Weights of a small mixture-of-experts language model, trained from scratch on English Wikipedia: 13 layers, 128 experts in each of 13 layers.
Below are experts of layer 6 (counted from 0) of a mixture-of-experts language model. Rows are named router (the router's row for the expert) and show model dimensions 0-255. Each number is 500 + 40 x the weight over its row's rms, rounded and kept within 0 to 999. Numbers have three digits each.
After each expert's rows: a language model's description of what the expert responds to. This comes from a sample of Wikipedia text that the model never trained on.

# expert 46
router:422539476459448501443501517556482463439482423506477518470511569510510468555508521492526436610492435455506452529467453460567528517552460537479509501553584526504471529607577502447504430504443451452479533556532470472527514497470514583469505524489542555497509493552480462485473449552546556513534461517447522559405502509446448471537500460512511502472538499552553496541495439418530518487601478474530467450525428527464519460556519574514474535507567533468483545548550575501505509564486479445578482520439502499440391586481501425530504472516508546522501491543463504487484528541507446460522467548504557484499474522462524514499505482474527511466551502496458508483481464480509469486437462518457531511554529533466535460503528499576517496490459479487595567561503488530527534525467457
It responds to: The and It starting a sentence or clause, plus head nouns naming the topic, like the city, the building, the films.

# expert 40
router:528490505579482516502535518538458485516422528521467556474524550571519494566436414522639539444522532555441536512494510469513546524516493516454466470493526447504455525450421614501521498474458512569468478510526568559508516415486528490558477425496497515407481545509448463461467499527507463480517514520534526532565488470545544477476511486483542442525456452456493541578506469437545567440446470484545478589532522426481471477483503535532525487576604503545465486473459454500531494452454453452462544485484518441453536476548463501458470557504449530541527513435486503543481473505523528463508544518465466467481491509550451534499443514495506495517547492524450449480525431489481449446478544433467496461493557462482511497418513475527576502496484527509494494426472460512550533433456521
It responds to: Common function words and adverbs like the, been, as, usually, probably, plus Cyrillic letters, Genus:, >, and list dashes.

# expert 1
router:488523522528518417534550598511507452501536431430509491470507478516435498420505473505601554434513493493505451549433483478528527488481550468539522518535556512478441487518510515451490560488489429520512531567558457443425530525554466496543457478509471488488512422471520492503547492523537466507486495481592519530429513489441518513464475480515467488490508472448576557466561472506546478520530482420477407462502515545484443483521529509574534569457532553527479538493411499518522459563511476463554451439512514469529478497461466541451485524516603462480476536453542538538494397507501516503503567465449514541525495549486444473502509523485476409513458515470428470546580496486468532491452504520493531487468538510519514493576555514471503557504564511550557462499463523528530536421415430
It responds to: Mid-word fragments and function words like that, I, My, plus family nouns such as wife, mother, daughter, often inside quotations.

# expert 39
router:517463473502516543501582583461491533514520428496565473476490484493517475499463445555533488419534557485505493575478512492513538530488485567528525543551599519526525576599582569435491474533520520582437492501509492451515499521518465548532520477483556500489511436559523490486495487531534473509467500510555548547492543458478559546542491508484549458467530456473487555546484424523531532476493488424561478461527414537479531518500430558508473526477584467445507500510495594499529522515471468430560456490511537489495492505491540482472503594498533505473525491483537524515439497519520471458490466551518538483482532438535372540544476520466416509431513491494466545525603555498464519491463481469451539596434534485443516459416483448471531545497507488488475553465546502545499525488467447
It responds to: Subject pronouns, that, what, how and following verbs in running prose clauses, such as they, it, he, is, could.

# expert 26
router:573422503488438502495493522504445500481563521522544490503561492508451495442415456534573519481504479516521412553475560436443552462501554513459476557555482493544485487524546516467467505539525499532495468471493558405518441419576467509484585526451519515510490504530491403513507474488618539482536505513527513578457521537481523449548466549505560482439474491467521501529531468551483558533547499451632525530574464477402467509540418519486505439433531526498451511532478523463474568475445510532460533474544506429474448550493520486467491491504497509555566509529481506493476512492530497560528476468528519514432526517483455532547450556454460525562590504490516493443465502536426526523441489527483483500497505463559551458427472531470517542514473514551526457490448534526471541503507505
It responds to: Auxiliary and copular verbs after a subject (was, is, been, has, also), plus adverb endings like -ally, -ly.

# expert 0
router:431558536547454528556500529513508541530452464510460591543426491465569471555557566433512530523580562506443544560472466450517443480551441491428435529488441433487509446505433438526475466532445485451480499475432521431492492508488443486550502514507501511475476516499490486452524510501509490559480529463490601463531506485496490498470465500552490439454516510573470477541513509493456463475499530534510537554474549506587438515542437506511456543472475520527519505487509463499493499405536501603447545435532529492536510545519594496483534499471558503508529430461447487483461510473514416513544490508501564485475472502551523544498516519547494490576451575516443566483426473563487435502490479473462552482537490550523532560530471468509496426567489567506561495544530524477451492509495571
It responds to: Unit endings and closing parentheses in measurements and infobox or taxonomy lists, such as in), m), mi), taxon name pieces.

# expert 56
router:519462433489489560489481435483547463552485568514451494522553569475496525501430504580516508487538548467487501414541502547453475492510485535454554549497536507504508496551440431568531478531451525451475509415414472517500478464509499511486494438429446538417519469528464517499475544557457528515484431470456484529518467497508482448432482535430463551508455471517476583535473512500519565564478481509409499472439471578593505511450595467514488523508567561421507536538507491457499543547492494517431494508523533490506435492508455503545544459559502522558502559526493435456573537554460528498485452519424511512466516484490558467532534470484469533445446483453457523550443569482562543513460516442499513499572479508491489514482520524446440471488498418445467570463524457489503508462523511
It responds to: Decimal pieces and numbers in vote percentages and league tables, such as .7 or 63, plus accented-letter byte pieces.

# expert 48
router:558534569558511479419545505500518495548506499530538519553497541505502514424480517510500522504493607580460513561541516498532493506514471486509527529457523499468465461517524438579515426558514516531537499486500501473469541484508484434447511483556495472547468559429472494468451498525508386551491559497519508556512487505481479515468513449473493440407483513484414498476477570508462559521482523524487554461486436495486481450436500473497525514564435469552502515511495479540454417497521528600547538525468479499474496514486517411547555496508510494431485522448518534504537570432516477464536498488506463549501483502469473440398450403535544485464476369523507477451524498459534465570435488488528569516507517509457604447416496522486501488557485524487491512450525533431481508519425499
It responds to: Of in noble and royal titles like duke of Aquitaine, and name pieces after King, Marc, Kh, Kang.

# expert 32
router:558564491572577458527515522551525594553513409499458435486491514490502517521395515506486502564615539459488562489565554491479462499546582482498529560496527498479535479488542516524517431505462485463505525467504550544406502532442488468506460505458457592565466442459497521552567479441457455518455512527526513543498515429515464472511490467545515491463447510484528506483520514476478477492496552454506516441506519477502548528454486459477507539412483508514487518533455510487470456489489478567501542470447525488555513481466496458466442513486473458412525482455555540464412517460554458552491413541465507517465471450458526522431475477504545509466505529513576433513477465499513469534468474513480450504568539467447447447387528540455503477514479495507475516438490558510599517576493487
It responds to: Syllables inside romanized Chinese names (Zh-ong, Q-iang) and byte pieces of Chinese characters, plus Hong and year-range pieces.

# expert 57
router:565526495525479469506518425455485522465526528499457500567520436439418532467520495532545494538482519553454542470516432588459518463476458485495539571484529461413535449503489549545498503536468503456518466496521512485588523473420533482459513551533465506503470488474522571521502512391519496571490474547517552571496510480500515443523472450457462458500488536515583441493494472501537534573530499475534517402535491490475463484544503560513451551504536562484483527550529486499549553529586513489574504538535435526527533459515436556494509557478495468474494455579526530472561465461554520571461463485485469502477496508488522493545566463445511451462531486506515529461552490420512453544484522568538463527558507446518540399476480489482510474566444524475577499457569539515488519613511457
It responds to: Opening parentheses and first pieces of surnames right after given names like Paul, John, plus North, West, United.

# expert 63
router:540466549535465528560504448513434546560528451465469602445523505522413460458510554501578516462572501550529481495530513423474487497503484551476507525503419537448479457446496507532452464477474440508526525526479503451507525499555521427439530483479566512489617435476490547523548482508490427476484573481496490533557449481517495450443480484537458525566572522482589500514472526485523423528482504535493469517502546475494509430538449410528501510479493552516488523457524574465482489422515546572524523485539463513507475479499512480529466467532497488461454493470466430553529503499435473487458435519445501514555516543513435506420479515493486462543488481493473516545494531469434457526457578546492540518574531593456522492537533525452501533483513538486481504514400479421532566427460474
It responds to: Ending syllables of foreign personal and place names, such as -ina, -za, -ka, -ita, -as (Elza, Leila, Yuma).